config.toml
d_model = 160
activation = "squared_leaky_relu"
moe_layers = [0, 1, 2, 3, 4, 5, 6, 7, 8, 9]
normalize_top_k = false
balance_bias = false
router_noise = 0.1
init_std_router = 0.00961
norm = "rmsnorm"
lr = 0.00728
train_tokens = 788800000
Below are experts of layer 6 (counted from 0) of a mixture-of-experts language model. Rows are named up (a neuron's input weights, with its number) and show model dimensions 0-159. Each number is 500 + 25 x the weight over its row's rms, rounded and kept within 0 to 999. Numbers have three digits each.
Before each expert's rows: a language model's description of what the expert responds to; "gets" lists some tokens that make up at least twice as much of what it gets as of all text. This comes from a sample of Wikipedia text that the model never trained on. Tokens count by the router's weight.

# expert 35
Plural noun endings. Plural suffixes closing a noun split into pieces, such as -s, -es, -ers, -ions, as in positions, engines, students.
gets: "s", "es", "ers", "ies", "ations", "ents"
up0:494499455515503464508520503481518511478467527522492514502526482462514481490483500511494502534483521512506514509468515446535466511496501510522456513509487487486502497477485491499486476533472506494482509529516497478507519534494500504431511542458519487494545521494507464513487512453513465520538523532490511474500512512527511515470495495505457497514513523509469508468493543492507435497471499567524506514475509484464462471528446539513469478535562540544505454478504504457469502465533481
up1:477523544493512487503505466479496467497542512482511460553531529497487500498494545535496526497484521490482494495495501504488519537532452504503484503484504494473479490493517465488510518516521498499459573527509503519486525501503452466501537526468522497484440556494483479500490470498519478480529514566452474480487544488507492498439513534494468493457464459532470483468477484499505486493492476524496508454461499479506496526513467537458500487494480503487457485496524491471525476509532475
up2:469511503473505502508526521463474467523487499532486518502479514502488543509548543482469496489456523512521492498523506528503536495528486534465512515499526520521471489469483458500487535504531529465522530552530489484492439508490514472505516502521538520487525504529504492467468507512508548503513506477482457505500530529531485491478512525539489511501529452543497484502515492526500528562474445553476446520513497516537512512464528503442525483503528512488505486521481517497538461497513498
up3:453496485462497549492536528478479507548457488521488469504522473534514529490509472501516499524501478496454518479471517486499498494445475476457536472476507515476486524517488510531465489499536481506507535474541480500515507528529492509529532453466495473511543496486517510512486474505489519489550510551510574467505520512530482497532544484505491510501482464514510524533472471509510499445498502505490469444494496513497508514505531481522499541429498497513512470497515506496521539497537506
up4:511471501509496455525493548485480483557471470513516517473513456508501512462527494477544509474526495496528492488503497484457531530470454488445545481514486480500464500523494498512533488481505516470497507523477520492483477485530456480544508444478464483515520512473498495524509465502474469486523481546474510463490510519486510517488473520508501517460457484453495472523477482521501461498520517515478479522529482477507478544474454537535488504509492515557514482504520484490495568487470505

# expert 26
N and n word starts. Word-initial N or n pieces, as in NHL, Network, nominee, nervous, Netherlands, and some r and we starts.
gets: " N", " n", "N", " r", "n", " R"
up13:506525477530487495484480508520498494516503431453500452516481515502505468543555497459487518485501507505520554507504501492496511517528470558476497465505521497504478488510526502487464514517475453522512534490472523494496512531471472478516451497506481461497491463495478461523512482467481448490521531486498484477487494499514542497530503504513479516567517504531531515492517529505543490536530481473477526501517491550522474490468518508503454481497548500521474462498546523532499521527481462
up14:512463506505474503455481521515518491467502524505507483506477487502527485508479515530512497522510525439466523503536507487452493487501477513493521490520471521494542476508515569533514530446472537501479448474497462505521548468526481501475494487532553527522476511508495475491514528483491524528454482480476466530480506492513464493558540496497492487466528526512485480472500484472495496491529523536487483491530504511471497495443506478499500494511515554524555504513484528558511486499542503
up15:482513559504525533539517528566481521508499509475524452491516507522471531495552497490470507509529501470481478497517483508501513491505529506532500454471477466506430498519494489534454509510528498506521468511489541495518484472478530465501469507461501514489491509506497489498512511511482516507493497529479537538537478504492548498506526502501497513518498522532462491520490513525475504495498489482449501479497474519471475529540512496455525523446488486535516546466483503457456496520424515
up16:535496475502524471529500535473490484504522508519516471495507474461504514464475479481497480459474514533472471524503557511497518484535462512547522522565515447495469516564483503488475521496489499498537504503544537495493517478469535500540505473502497501471491511506480503468523516478493518545487518475461469469525452524497506482489481498506517502518508555448485479483494482455455493486480482515543486522496475503521491519479508486524489506543491446529486505518476489464514552519523518
up17:500520553541516521500581514466496467529498548507486496513507497498453510504502505511452505453524518496520509473468508501535525535510488479472505504463525513522551560504485513514519520513529448491523530496509464501514464513501536474522471533475468498485508497486494531504496492488520548539504471491486472519503547521473526508529505534523541487529476491504512486490464490498513494510501470515495566465491459456502514515500468497495513480503504488479470549480484538510492514513536461

# expert 15
Table cell separators. Pipe separators between cells in results and stats tables, especially after times or numbers, plus month names in dates such as June, October, December.
gets: " |", "|", ",", ";", "\n", " June"
up0:511496526502536520514496545525476514517465481497469492487527506514464448502508469506497496514483464498465530501528498477476505500509425447479539451540498508546489490472468481539470536499512502477493503471444450514529491546473437530486490526505470498488517538471507475484504497530475521491513494542487516501511491506532488497506507460493508495513472491493523491484507527453533498521533451446507506501469480468521534500522475486504509524483463548536489509473498509495496503521510466
up1:491488473459487484513511517496480513489497513512524476491504455528485539485551513478493483513519449492488450491464543491512478496536542474484549465479501445485542470474515488520533495469485548497563503428501518521489491498464558560490507477479515485506512538475501508457503492480460503514529480514502507515546522509483478517485512488495491455508497495539505465526495460505488479499510483516481518502462463503487483510490537533501523527508475511503495531474526484498485477470536471
up2:520487518529476491507474505473529508470449489456488476498499552452505517478477481514502480509519499511446505509417494517459489511519470518500510473469474478478512518463547460486519481477459519523532484484514477487475535484515552541480459530480484485482440504518499491500521498524498520486496513487497512501485513503492518503508514507519513496561541457490496535549523485486523490512505496559461511521483531505522547466521510540482498515518503483476461505501479511486482478489550496
up3:537486503516486515494524472466528456464540500493497477500499516510500440498433470503518532457490514491486544525512479523480505505485523502499507522506503544486467524454469549498518506482516461515514454499489472487535518509527494473505460527479491481507497503490497497528472482525551514536506513508507512487430477445488505500518500503531529563446493484465475512526508483448513525481488510451516489501512472462519514502503489481464479525515477508541530469493499505513527511460517521
up4:524503482495479484465483517521525467441473499475542484516480487521531469477546478485472478515534490487554498489465482516439531537474538504520466471487482463492486514529481471469509534500523509495492496518548546495509490507542520477525523474495490505523485508491501475516476498520536506442503527523486501489497475515459493477506518497528530541515505498465524501544504507520444516447483553487484510507518528440472516504525486476487500509533499474519491521517545516499512496522457475

# expert 4
Name-internal fragments. Mid-word pieces inside personal surnames and given names, often in sports rosters, e.g. R-od-ríguez, Mad-d-en, Mo-on, Har, Mor.
gets: "od", " Har", "ar", " And", "ud", " Mor"
up8:467517496561489489502518484485476491530519516502498542512526509459488461516482502455490511527493564473510474498499484472517501470547524492557508489532514467494478455487485516490523527554528464482493533503500496496501514464476500530521475509531493489495482499492461473462521544471536519512491502490493509479506508455486496519486484486531487494514539486531530475512517542561479448523497541439503472508444510494494501492511554482487487537494518471528498526527505505487492530515512465
up9:494489510442498499504529511523496485488523509484455468516510531470474520496507465452495498482496469513484550508549522505478541476491475509460540526532510527502484495507502531504469489557473478477526483496498545482516489504500557481500471481542513443481524479537485510496508549519446511500506467525480504491462527507466495501515543497505528502473525481517532516533504535506513524543493511455547497567529510523498515517479517478530508492511472484536537489519489531486512479470490482
up10:526478500502507509576500497475449507528503482513508493499520535541495524485526475493531498491490539493485547491472502445523526519458483473489517470511514508473523465463468481514473532501523447518478471518461494510515527491485461514464516475532509468530505476493486532496479499496502511490493524476528522493466470491516540468539524560504449460516510497469490514488520515548470504527499488517494487476482466489517543532518479530479491551490479510480563526515472521488508517494503476
up11:508521519469476469459449457550474520504494483489470511511508500522525534470483530504445479488464518521523511459514526516506516484522502486483535456482512523454529545527487491543563490472465510497491507529517482472495498502498476511508484469476500487472490510468538425500446531501449530516478507495460517514491517473508483496523509517508452521508502514468469522525513530489491466468494460491490520522528499507501498513480509471469512453484521525523521525497530514459499525498527497
up12:531486517499523490542477541519533497511498502533511524480488546493536543510531539497514478477487460508518503499472547530501503507477506457511536467472498500509491495512483543463516512544491492507475466517506474512489551520499461487506476506481554473508540465479503528466483504515443550506532483507484466482502510556486527472456541525498542531463539502515514501505503533509517501533480450519500482540486510468534528524500507491497498447484504470537502501502518519505477494472504468

# expert 32
tr/bl word starts. Word-initial pieces like tr, bl, Tr, Bl and capital starts of place names, as in trade, training, trouble, Serbia.
gets: " tr", " Tr", " Bl", " H", " bl", " J"
up0:555519490469541487486500494558523484517455492498465523506476490493512500499491471507539489475522561474509468488464470514507494466452511480529525468509487504512501507526535482535532507473518486456511481498507537504474514513515556530496491514476479539493517487459487503533432472519526477481498472460443518522486497519491522492495511492518506504533520501479478491507465467490495511476520530498508512538460517509469497483516508507515501461482489517503492485450451514465431539517515482
up1:465483507530495530501508503482496493482488488496509534491508530518518465491530484507510512519501490521497473499490502520463562510460494479475525541498419530550482506544509529529456513521502514494482523466480512476460481484501492495480475472508474482492505483490523482500460523519454459523543484533466497491525547519524527512516537472431494473505490494539550493486498479459536485528467517480514492517510473514444475474495506499513510500524518542489519502485501548543515520537524506
up2:491501476509501527510495531537542445491458510498482546500467495468523479517541472453508537529523564509496474506511465492560500491463472522510520486507500500535486447492505519495500488451508508498514472503537544460494495494520524475487518495468502484518500545467497491576469484492527515476492481515480473479486472542499501499527547528531475491520511490502482481469498493520490463485502528517470523502482458526551497484497523511510500509495482505501491491473461465513516470520442472
up3:518509466486472531523477518528482469514509488506489547541479474489502505469476492491507519528507535496493545505524484475490480544534469528534501479447502539543499533480474463478481491450508509529494505528533472570464549492517512467496551471495491507492503483448516490452529537490507488525521534521478495476484486506508447527507524522484513514490461444487500468541473546503514487476505485496492495474488512458525493491502488485511497495532495496512533481510513489465531496473524456
up4:541542516496497489480503472516502548527471476515516456501515499523502504494478499506435491525498487509491453514522513477487470486526523520503519506480506488490523515469463498466477517555453485493486459455521494505472489497503501514465508459532572478533469446519457508501469485490489521528520497481510489481490532531533501520474524479503520552508469461461459475468503511483488504514500549439510512507498506458517487471499542490502523527508528521499495516509519471452482499487531474

# expert 8
Song and album titles. Words and quote marks inside song, album and episode titles in discographies, such as "Hold Me", "It's You", "The Gift".
gets: " \"", " The", " L", "The", " Me", " Y"
up0:462503504513500533504495500482485535513476513505476490528481499516524474499497524476506438520490496483484529543479517468505500508514532519547540531544439516481479495511487496486480521493476478475475525504425528491474516491505535538469514497483488476496493549534494477542455471534508488514485520473518504476509437497501507559463506474523520439467509487478487478512539535486514507503497489513477477474479516504491478462515511481498529493500496464550475490547473470483529528508492469
up1:435466497447491475448509505473487509488504485549493513500501498483510483498505496509468494486529476523520476502509538510495568514510520523541471503530479537500518476479499498472503472506490488491490543495486462519480481476529486513485516511493444498517528530522536496521468489438507512470505496492500482483483522453516492539483530484518491539489482501503481508509508525491514464498498456558500446511490483505500580475490459517496498504549473517546532478511495503447536492520508530
up2:530503499544565479497514508496513509522471474463538519509476483519509589513527476490496506497539533492465510504517500526503531519497477524534507508517561500467527483492485484504540462509508527475520547488482547503504492503527451510511511496501492516496486504547542527513479508503485515525477485498516497502500490548485509516477481508500510454526529453505482482573494488505456504548430510490521475495524518474506516470512491470514466511532510492496468478489500500473538498519492457
up3:546523525469525517469509522501437506491462490502490525528472452510527514485524488486510492489467502512528472496507507536513447488454499494541501467529454514501449500495461485478491457541499493498487468476530475548493473506473487466488484467455527472489466514492498476454439519509511506471512527507539483496512526522514482481473481518476500487497500533519488447527495541543485514499436497499530488517504504497526490465530473476472481515497490490494524528489471467494478518499519545
up4:546549529478515494496521505516526504498483545472488522507497508474468485494529502514542519547525553499531468475493516481425480510487497518515515486517518519504498490449537530468510487474503501496534490507503460496533519462473491508462543476530526495504491498522500507498461481495505503527529531476500540449508489550491521495537516467494522521470517498504510502518486512473554497438555464535492478520495501520496470490511519450478481490476445478515527518505500524527490468521494470

# expert 25
Word-initial att/tr/par/cl. Word-opening pieces such as att, tr, par, cl, cr and their capitals, starting words like parish, attention, training, club.
gets: " att", " tr", " Par", " par", " M", " cl"
up0:520528515517484490541473495561505510518496511512514536490500530502477467459560495492469507507464479521507511538490521468517527480477488529474469446486512471481499504475507528515476492542462501462493477527476485522515451470439516480504492496481498516476489494482459480485425503511509505549553553512494497488512524509516540514455469518512502539483505495495490514472518499471457474493501471470487475519497484458474495462446505477516454493475500490492494502505479523510527514507521469
up1:542514460478504461542502515448488477460482493508505476495474516502505480531498474497529508482501520532482535520481484468529514489550465485524462481522498481555518466525507475474488485508506488498526499487452528497483479473507522496534472495558524473542474453539531475517469515477496469471484469521478470523510502468507502463502504511471490503519490507513538462497475500524553501504485488464514516504531503567507493508537459484504437498523502502534510485482522528473459526512496471
up2:490508552494490525509487485457487473498535508503497467504546483529536496452490514523494540515474496503479438514470497502560525497464499484472492516477466510535505477498461504482530465569509563512464486523503520504493498512463506485485516469482524481492540512522463552442540522495518485475542517489471462494475483504528508500505467521497454497513479477498459470480499473448493469466497496500491507469505532515481507485484505501476504495513493491451482485469522518488500464508528525
up3:498516526486545512510519553483503526490481472463495509487508510537502517469481547513497468479488478516514518488481519515502473495462510511481473520493516479487502483486445477506514535516471509490516484441541479478530487497527529489533469450454509495543456428508504497485510486505497485491493477536464503520506502495510509479456533491518535494498517518512473457521523476466492501510507475572478503480558505547526497482509548509461528454464488495504483510496515499487484479449504533
up4:504503539483508504546543468527555467479501510489504534494471534522507478460507502483469520455483532501452520505517526491578508508487464514491463486501486494516473510491533493487505508498466456478491452531488471496537483501521518470501489517475471487482430511473500522521450523520526516492506493481467516511548511507488454457513523511531473528529471513485508499506508557481556466465549493496495506521487508500464508510482454491515514494486514474462499503488520507515509508530491483

# expert 62
ar syllables and he/she. The ar syllable inside names, as in Jarvis, Narendra, Harry, Carronshore, plus subject pronouns he, she, it.
gets: "ar", " he", " Har", " she", " She", " He"
up1:496498520492502486522518493481509507494502479524481503476495471493432489439506508522520508485482487510492501493467470527487410491507493474526537492553521483485466491546523500519546454439505529488545482474507462484492475516526485518517470511512470510493514541498504498514495462548477430485492493483522494489496456485482545469520459538510473502480495526521492486535446521521501525500513520478510484460487521525528488502532523502513475476469515490496487477455520484487533506513491509
up2:496495514484468549479513503458517508524509470489506446507490512442469515482502540501497525510510480504487465543484451545494526507508501480500491482480530484478522504508498542488508521522525507469480514508569504496458511504498472529517506506503516487549473508458529523472480484451522534478492538492462495453451517446495488549519490560499479498503527493537495471458481544500491497539467490505473520487489517497488550483469485533486497530487524488491507545518493497517501520536471499
up3:516499501521520501439456509513474487460490483501457450485486512517479500505484507516504496491512484512518503520556505559460492501532463466467486543541485512492484478521490524465479483504443535517545489519534496521522488529507500511483511507463498518452535475483497543553487514500494492498515489501490474467487495556520437513485492483518488485524467492510493511506518516506490502500516536497501465495479496507485494507517484476503453500428507471518531496470575440493511481518506517
up4:469508505487489523497482491531492480466481484509502541501487494489482493470471524505472508538437524543524491511530456488511486474453492552493483466523499492533530497527472523477507512512510552492494502507548478540492508481503532500505514506499503501521502474519508505482503535502535486460497484500528508496497514513464437469554516469462471505568485495488437494536477555506524540507545457491483510473491487467524505471526521501490510494489494506473506536528543522521509491461513543
up5:496493511463475518545496507517482532484503519499497536512505522525505505465483514494525499465509498496516490498512498519470468508502480451423533475516476546488471513495490540516543469538508531513541468472471507498502492514510489497496516498513458500479507499510454540518504439544506481509499506488507486497515503533462485513485493496483472560500475431468502520492507486510479441482503517464505459513511508544479510474508485514509468464486498487538551465427492469474476488499462502

# expert 43
Word starts pro/char/in. Word-opening pieces such as pro, charac, char, In, completed by ter or cess, as in characters, proceed, Prohibition, counsel.
gets: " pro", " In", " Pro", "in", " charac", "u"
up0:507470482510498511503492474491453508518475487499530482501493506499522499485554516441467494484507499550519469498486438482520487464473472489514464492523522479491527523527472525504456498447491514547522499497473478474464512461514497463483526461498569525521496490473518507529479503464539482485475490490517476523499484446512504510545521500493471510481498500497463523543505504479501475533510500488522546493482512492472499519467529504542484485552505517561472530536494504454517502531513489
up1:516498462521524497520480493549518493507498497495503485488470506489499493445499514504507451550470482481489453487460524487480454525510488502517476490488492543496470528493526480477486503504493447486455478523497497471514439534491508494472474490491490539493454504470551494527486513567490512551486508521511494528523530507551464473468500532522509470502533496513504499505475471499493478532533494494484486514516529461539488523516464503505496497486475514490528510441498500473421500496531524
up2:530504538495447514463533517511540524546471533538483510523487470481467520515500519541533469490519553533513501516503497527527520496450506505475514516514506509480509497508512546513518482530482477528508504555475506448512488486563478524511522463522529507491479552440485543531525512538508506480515491494506476493464504501496499516528522512495514500487494478476513529446518488513464496489510446520501478562485470479470526494518473485473461530527490496497509514469484503509529485511534504
up3:528490553439449498519509523489506503466499517526465504502527504519448526460489546499502516508516499493496498504498518520509460469467499490496532545490521491513505539472530490505542562538507503537503546552525504478495489509514482536510481444516466502453527525513505507527485548537478511514482508528498511467492489503518498513517507455515494451507488508508486489511468534518502515483510482487508438512500491505494482542540496517474541548465505456482458489547492493502514496496494525
up4:505526456481490504506535501485488511497501508455492508474486475517524497484493483479466496526465495499483512486467529527511511476487494516486477483471501505484470522511526471488497513525479462507462520443493488510534463500460470472521503485518492498512461457483473457503478446472494489460506522501515574519521510497537492484536525496488528485491557516520469467558456474468542484521520503470476509517501527511455498559498501497461478473471502477449518510554475527527496529505491514

# expert 28
Romanized and foreign syllables. Short syllable pieces inside Japanese and other foreign names, plus mat in match and CJK byte fragments, e.g. W-at-anabe, As-uka.
gets: "at", " mat", "ou", "it", "un", "as"
up0:527497524492460488497490532470457492503499511524424472529506458480506477478473486489512485543515487524497525473473489493511505465558509470514536531488525519505505529512493522520501491514536528477501501486477521546517500488574496492498534527511510524503509525502517499524474521561523495485499481532519476482530484454533487553536495485440541509495479486462485527462502534532512556517494517506481492464514506484489463505511494505460513514468506523558507528496520488499510540498516492
up1:485498498512512490488444523485474507480467467509446525523498507495455523494483519535519531499491480537512462490525511496530521461505528547506492487539518502506451488476471493473510529511488547513535547463546471471508472486486479491512449479491525486528487526506525507507474508506508521499512446527484532488539527528540512451517473501533530502511528529564501518476513534508498499477461478534526520474510518524461480488529525501500477472513518508472491496502496475476485539521483443
up2:508517469489522503482502437561503540534471527486484534485474498459467499493535475480469508487511484506492505514488491468539459463480469512518504461565526475522489475481493471472542508482504509543502491477520520526524506502539485530497513478500502486485477481530486478521506508498483470439476487508479532485518499531457515521519525476490481525507524510473530518484511518522515493467516518505518486520517492532441501491525508472513499468529535464470499481533441471469444533513529499
up3:444517462536530475520491474483444516470480475500541509454510512495506481500526544463507502477507474529521471523481483466480505441483509530507477510468504508519485485523494510462474511528491531535466523514505496500502521510498514499498423493505498494574506459474514490457487444504469429485455531485510494486529482514535536526478522475483494486504486503482506493500484456503516547489491513488512493505521482530485480498478516525524514456481501534502495510478470524447503505509493485
up4:494500511454549481458460510501486477499492442510519414508515479511477502454502538485491514494507523496510482477489526530513505501453450461491504500465499486509525506534489494485475498545514498465505492519503521515469521495516508499488506471554501461541527532458492518497465486526502488500518505506462501498510502549565497540499531512464499497468521463502484521477495547535476494504459482510510475437488529538493513494487512524519528483471505536501485502522486478450479484491508466

# expert 45
Acronym capital letters. Capital letters inside acronyms and initialisms, strongest on the S of ISBN, also CNN, ISDB, RB-11, PEN.
gets: "S", "B", "A", "N", " B", "P"
up0:526525493512460525506553492505490471499480488455500490490507541516481517545490513467482479485517532489507457497490494437483459506481467549438469526493478471481498505482522517520555499533491487521521494441541553487514508505458525546487471474513510454478490526502496509514477510534530496501547530482446472520486514504455490483522460497502469515536508509530490491516466468481519487455511490485490472470489488459517512509476507518526501518503534507490516496493485487537488506491463529
up1:469488518469500484505525520468479540453507438512541488526517525500500510507522480486460509475499501471486448494526511491548515486495524545486516471561494466493484493536493513501512558526523490501496483464500526494509490507521498480527506496466474480522503465500523462486539496458498447476444522502504511502410515504489494503501510508502536502481467472518508499457496503456536509534455519467518522494484475495476489447461521469486484489502490527507478471494483489512508504492459478
up2:430506479500540473467483534513497436486529460499518503494481496526465509506502487474471481467529502465526545482477497489511528496474461551467493487496496482491486492509528516507527493511555472543511530477497502492496528510517452531505458497464501479478484520488509466481473509451481498477510492508465462481512507498516488490489516457493524562446473527518476485509507505479502475472479474506509464497521522513516468478453488441496494493497519489500472532531535501543504552525485495
up3:543528472469487508521508499550529530519475490506501468469524499477516494522518511549514514526523479524498476505485456447511445491500475468551509484509503499513426489482502482503549484522488524472481495537509549508527496526520507471512540480495514500505522461501467503505460488542468505513515485514512485470497511500484511506466532453474541513568497495504501480484505495544520482508534519493515492525470492497494545493487542507509536466499473542535474515518469469464524459516482505
up4:505491507506461509524496483540511503485465543452488519501467474515520491505485476472514538507472514487541489492528516489504432491500488471511511521456508495488451474513457508497490501481477494494473497475475523463438499542523532474505496482492491500550471487518500526532514481503501470449473473530519532486489495467485493523495501503521491495501500520454525485487543490483542443487520486536511534569491501488521495510505520503463495501512477535532484487473523442562450510477499506

# expert 18
Institutional prepositions. Prepositions at, of, from, for after University, degree or office nouns, as in University of Texas at Austin, Ph.D. at Harvard.
gets: " at", " of", " for", " from", " on", " by"
up0:494475512503504541503482496451504492533538495453514473515527492494524526492515491482473437495453473485514500515540517472513540509503516501517508501463514495517556494535518486514538503535507513441493521476563523515492520449488514565526494488485517526505471495502437531533505500479480511507468484464487449459488467514512518482496526499523511518523494513466495499537491459460485515507524521481505526505511520497528498459512564505545480503504493513467498543504497499507472487496505457
up1:506525478507517506489510492539472529484497500567462501427515518517443492505490461509478511495487484504499477507521505520481484459488496534522542493491529517498524500516493456468525563475517514543550501487535515461538489498503484488515516513494488522475498506515467509527497472534512535476472495477509505530458488517467533487509468483522470491535450445482490474486499475502518513529507507458498497488526496490507524559518524491504533485443487445457496501507483548497517470498498501
up2:514518530483495520539470545514464478473492485443508523530498509491482525477500504540457516532514517496517505478520531514476528465510506504514489469509521460488471503482511506535505501521489527524517477514487491486510494482494460564489502386517511541504506524524524483499505531508500489525472499532467530527482511519486496492523475517538498494500485482533491483525484540504501473484495507464477494479493478472507477503514495501478546516568492483559509522568484472505485500513511546
up3:532484509522503479482487497547515493468474504500537510455446515533537467508517489512451502515495513487445497483518507491488486506502497542497529468506515530555463497529542515480482478524509544485504439494496485488509535498535498522443484516510450485512503473496467508504508501488505532484482535495442527536510501535481485504510504517481520510504447471498494486501492543520532480479540542518450490530497477540486518536507543503487546497475511512503544508485489453481489498524542499
up4:474487489543508479505484456508509470458496504494505451502485520461493493510487426511494524471463510512463464513501532516492471489474518516476471519549517547523519489515516463496504533481518509493482531525525501503478498527491550494519493541448486505506479522517508498550518502507504488473541539477506486423461454506461478513516528492513514484502549511528434499486473482478498506474513476532514495468523476492531531491473487498489499484538498530465473509465497468509490507465486474

# expert 27
East Asian romanized names. Syllables and initials of romanized Chinese, Korean, Vietnamese and Japanese names and pinyin, such as H-uai, Z-haoxing, Gao, Kim, plus CJK character bytes.
gets: " H", " Ch", " Y", "ong", " J", " Sh"
up0:480483502511536527484513489546515546505506555471502554472500505500470507475496510522508495454514555508505506493507489522472483487479487503509471503517518485470500492514482481464543479498498507512533502537469466516514460465455504525503530558521484510475459539496515524529510491500520461519490469517503507521500533525458513463506490496510518477477502504456517509480525485470528486527508481494492472554462481479482497453523553489515510545533462469470487499474477528549523484472503443
up1:515533511456522515484520498442503469533546503477492488505508488521495525503519512537538507472521504485503497503464472486466482505507521486499513487476513500517461516502484465479497507444532521510493493510534533508523530477469468469481503513528507523522510539514483524475510539493494480504545464473438500492482495533527520478467436482486475525561521515469515489491460482453459466496492516520491502536513537547510474515518470495475463529488528499504477522471502475495495486520430527
up2:514504492482480497528507496465497488501478512475546508463509524580485547531458516440493524531498501501481505495513516493515551501491489517513527516463450498518453534502516490431474492537529481515532474488508509500494453472503525513473512486517467448532523515522514501515517492496518529506467550513485507485502513525522537541474497470475503521529521553479504498503525476504487467526427486510525498548523497519501501494488527514498528523474480481492477528489543487516478495525519502
up3:485500478502445496518553496463485503515509484478436527506492496521519520534504449517535441514501494498498527524525500494465480501516550569513498530502492527482520463524495578502503513517490506544494532469495495514494502493508524554476499496502491476546460540533459466501493484496507502511538509498524444506446505501497513496522493524548487532541457529491492491504530460472506477539469491497494513531535458479484500512479506512512474520500500505500517542486495505475515504512503506
up4:475509504492501518509500512459477516541460520513518457494522524504494494486492541476504522518502524482487439495471448500498443485524455517475444480509499494515482509512472483506516551505504507491487498531553512491547547481460550536489516475502507481534499519540504525499464529544507462493516501509486467453473529511510525481529461501501449487525510512488494480488478485506480517490521486475478469525526502438510492499501515504519497485483424501527501497498481474478547506473469524